config = dict(
    beta2=0.99,
    max_seq_len=1024,
    train_tokens=384500000,
)
Below are experts of layer 5 (counted from 0) of a mixture-of-experts language model. Rows are named router (the router's row for the expert), gate (a neuron's input weights, with its number), up (a neuron's input weights, with its number), down (a neuron's output weights, with its number) and show model dimensions 0-127. Each number is 500 + 25 x the weight over its row's rms, rounded and kept within 0 to 999. Numbers have three digits each.
Before each expert's rows: "comes after" lists some tokens at least twice as common just before its tokens as in all text. This comes from a sample of Wikipedia text that the model never trained on. Tokens count by the router's weight.

# expert 10
comes after: " ", "–", " (", "10", "00", " −"
router:493498514499479508480487536506502488481480503511528463494537481474480525449514523508514471503487495540520539529535484505505541542521503497503477473468521535482482535524428470560471513535520497519435491502511502474500512469491494456503516483505461492508491499533435492491463540449517470473476502479478477475542443490486534551482491502445489488549475477559522523510450499493496505478490
gate0:498515509463550489486506495548491453520538481453482516518483496540523530517467499466525472491489463489488464505517500483487480468497524503503521497511506518531554499470480522491541495473493511498483526512534459528520572506494535534474488524515485522514509469481530501511527457481519511505516520506510506549469506505471507472481493500544555488490528471457484520542533512506520539523532
up0:495499541530483543471528534461520532514449489510505483462533491460487494489529469530485521466527494539517515485495479507481476497538495482481516538515475473483486512470544456464484515500548499521522471488518499510475474512565492503483486473521490522481528447485496513457484493465537504519478499523489449491509508471544543524488513522468457495478511521529507460521450489526497495515469
down0:474491474486476486441482531504495495500491520507518558453535460495481459534471525480477532518512518470485497484496498481522519482485484553501492525504452524519495487506461490524510509481501533499506507514483492517501524500480515495521492477494505515540487490482459519501493468495505545505489460475495494482500502539483464511466481513514532456515504469506444442531503500472519489454500

# expert 15
comes after: " ", "20", "19", "–", " (", "18"
router:490494470512496494488506512477526496494482497504536495510500470471519505509548519478482463487486511541482470529491504535556506493523483497483460501478479514464474491448508538485488520512525481550504478526531457534505525496479540445511487486555526461535490477473532515498465525483531513508504517493525490515506497537523534525492466462468538502552499517498467518520444533468471465501452
gate0:491491500511507490494524461506539474565502519503503493520476502536481553502482482465528496481490492464454532465531533494476475507474532519535489510464485520532531472468484434481506492499479532495501503512498484503520509532471466563513468500485520517526474540482504499478491475448537507547490487513513546505467500470505507471508483506541511437459488517451508486470511474501531534493481
up0:498511512506494487510478474514485469491522492502519499475543518524475473510479505515504497510480505505547512501511511532554525511525510526476544469497517502475503493525515534504522497559496486486500505522511504525457486518501487479480505482480531544490484441509458523512524514498487488491522501524473490480521489516528500522479490503491483584542510447511508514528526494512497466476531
down0:513475466477498496480499552544485451522450468470494484487482490517475510505480461525521557469499497539494484463488507503524520483496441456504500544521531510542543509532487412541520527465525494508511509550487493520459466479507463522499490471490512496481543452493528532509532512541528498486519510515494516445503558479509488510517493520520527517479508514476477493488504520484471508452456

# expert 21
comes after: " ", "20", "19", "–", "18", " a"
router:513517503480507518475500511449518505523480507503512484524527472468460492500469529505484472488497527564494502530504488500527530490530434510540427475427454485459463494465504516515528484492535460516478486474558504499449473512528529471490501483497506463513492459465529539462485505461498495484512484491500456518490486511495494503504521487450496504540514485495488516510484543509460522448501
gate0:498478456462520500490479501478496527502466479516506520503501519529475512512523477501504527472502497487499464511473510533465497459479514438528482445524531510474487504483536502509479526506545533510467534475492519516491494479488496488524506490546521500493451533523457469440459547472552513506476518493502486510506529495520509535416520467479487515505535481499481518512461511482550525503535
up0:498519537545481507510523492530511483506537529481478483509500474477513484481458519499497475532493495514492546485538492461530499517515490528465509559490483487526497489509448502493521469515453486492528479545505472490517512521517515515474488512450487512517533482464538530561532458544444483501503501499474511510488471500490496459582473552526507496489462533491510496484531478505443474502452
down0:527526470507548541510458492523502459492455474495529450499491521486515433481486523509513518518513513513494485507516546534470499483487517487556506455499455517525520529550516506495504477470501492510464515489511461479486524544535564504558507482524485491474524488524497489498506495498455584522521481485529524481515487509489466548456441470488538521509484501534564467530519448463471506518481

# expert 20
comes after: " |", "|", "-", ":", ";", " /"
router:477459425482557489529516513509526477513482555511533522496498490526524479479454526521530495511486467535523503480436500514501498482485454536423518494502493487519550461527473498517427529482495520506493504503491496467492495473498496506529503491548512503492526483478467473491488512507518515508536515515545477517520515501503516486516505550511504508516516539518500493522454528517478484504487
gate0:477499530467481516452533485527498480498488466490522511515496498515509500493452518523524504450523461475495481464531518434482443505523510451516512522480496525494548494445460499505508498452511455531502472502438483525486507525525495484487510510502525461489499481494523534474549513525473505525504484513495486493483488509495464508493486504470513479485501526444475525507540484499499471458459
up0:507483540498471544467507523513465486481491487520528482542517520504507476484461525537478497496539447489501459507475506463474456502518511462479497541496494560501520496457472488495486494486515465536491490497440495541487479518510515493485528502490533455475500476514510527474556520546447490519483486523498526484481493507520471493501484513461517466490492543481509502482540504475489482457491
down0:500504520457490498499518524484474495499495471504488505479526528535518529477548472501484518514493484506514528541483457479522453511494551512476526472505484509489446492498492516508511514484507503531476535507493475490504520526475502503501470541505483502486489485523464509482514476488540549517487480456464498442491505471509539523448512524544517517527471499434491518506494462487501513502508

# expert 8
comes after: " |", " a", "-", "0", " was", ";"
router:528477479495504511485468496470524506512435502503542509506500503504528511486470513519503483523498507519519528505461486529527500527530511475502490510496485490510495461531459497519457476516461496489487472456550473467485480474509519474505489441498517458508521498541475526482506463481480490505528503492480490501519522522525496491559523491489499460551521524537474528542462520483495526473480
gate0:488493494526506513528487508486442461516522539504458528509488497546523480483475482478487509478523520516507511465503466442501540483498490525525531501502498523486484527503531517463500473477513502516479484520503527501508497507480476514516543519511513573512496480469510506513479495531560521497509476482525466511515457542499478507487506455513485516513506474504456536482472486509507498493479
up0:514487496526471513512512507490475463519490523514477522496518511557524456475471457521477533509517521502520523463480518479519516494480511521533520502490505497460498525501531503466485447493514491478482486511507512486509519503493470502525500506494534548506505477503512501502472502524546530525481475487536478536524437532527454490477527477497481479539489468515456511482458514509483489503476
down0:449474507467513535542531489497467498517485507556525458490472484526450510515529504508488518455540496502498529499521506500495528501490522469502531497475496542532481478480516473482542558474493519511501504493431490516531496497499514507464539423494477496472478493512530528515490459493549493477483506468513524501554465423495489535498487512545478520502490485505487462495497534477506504480483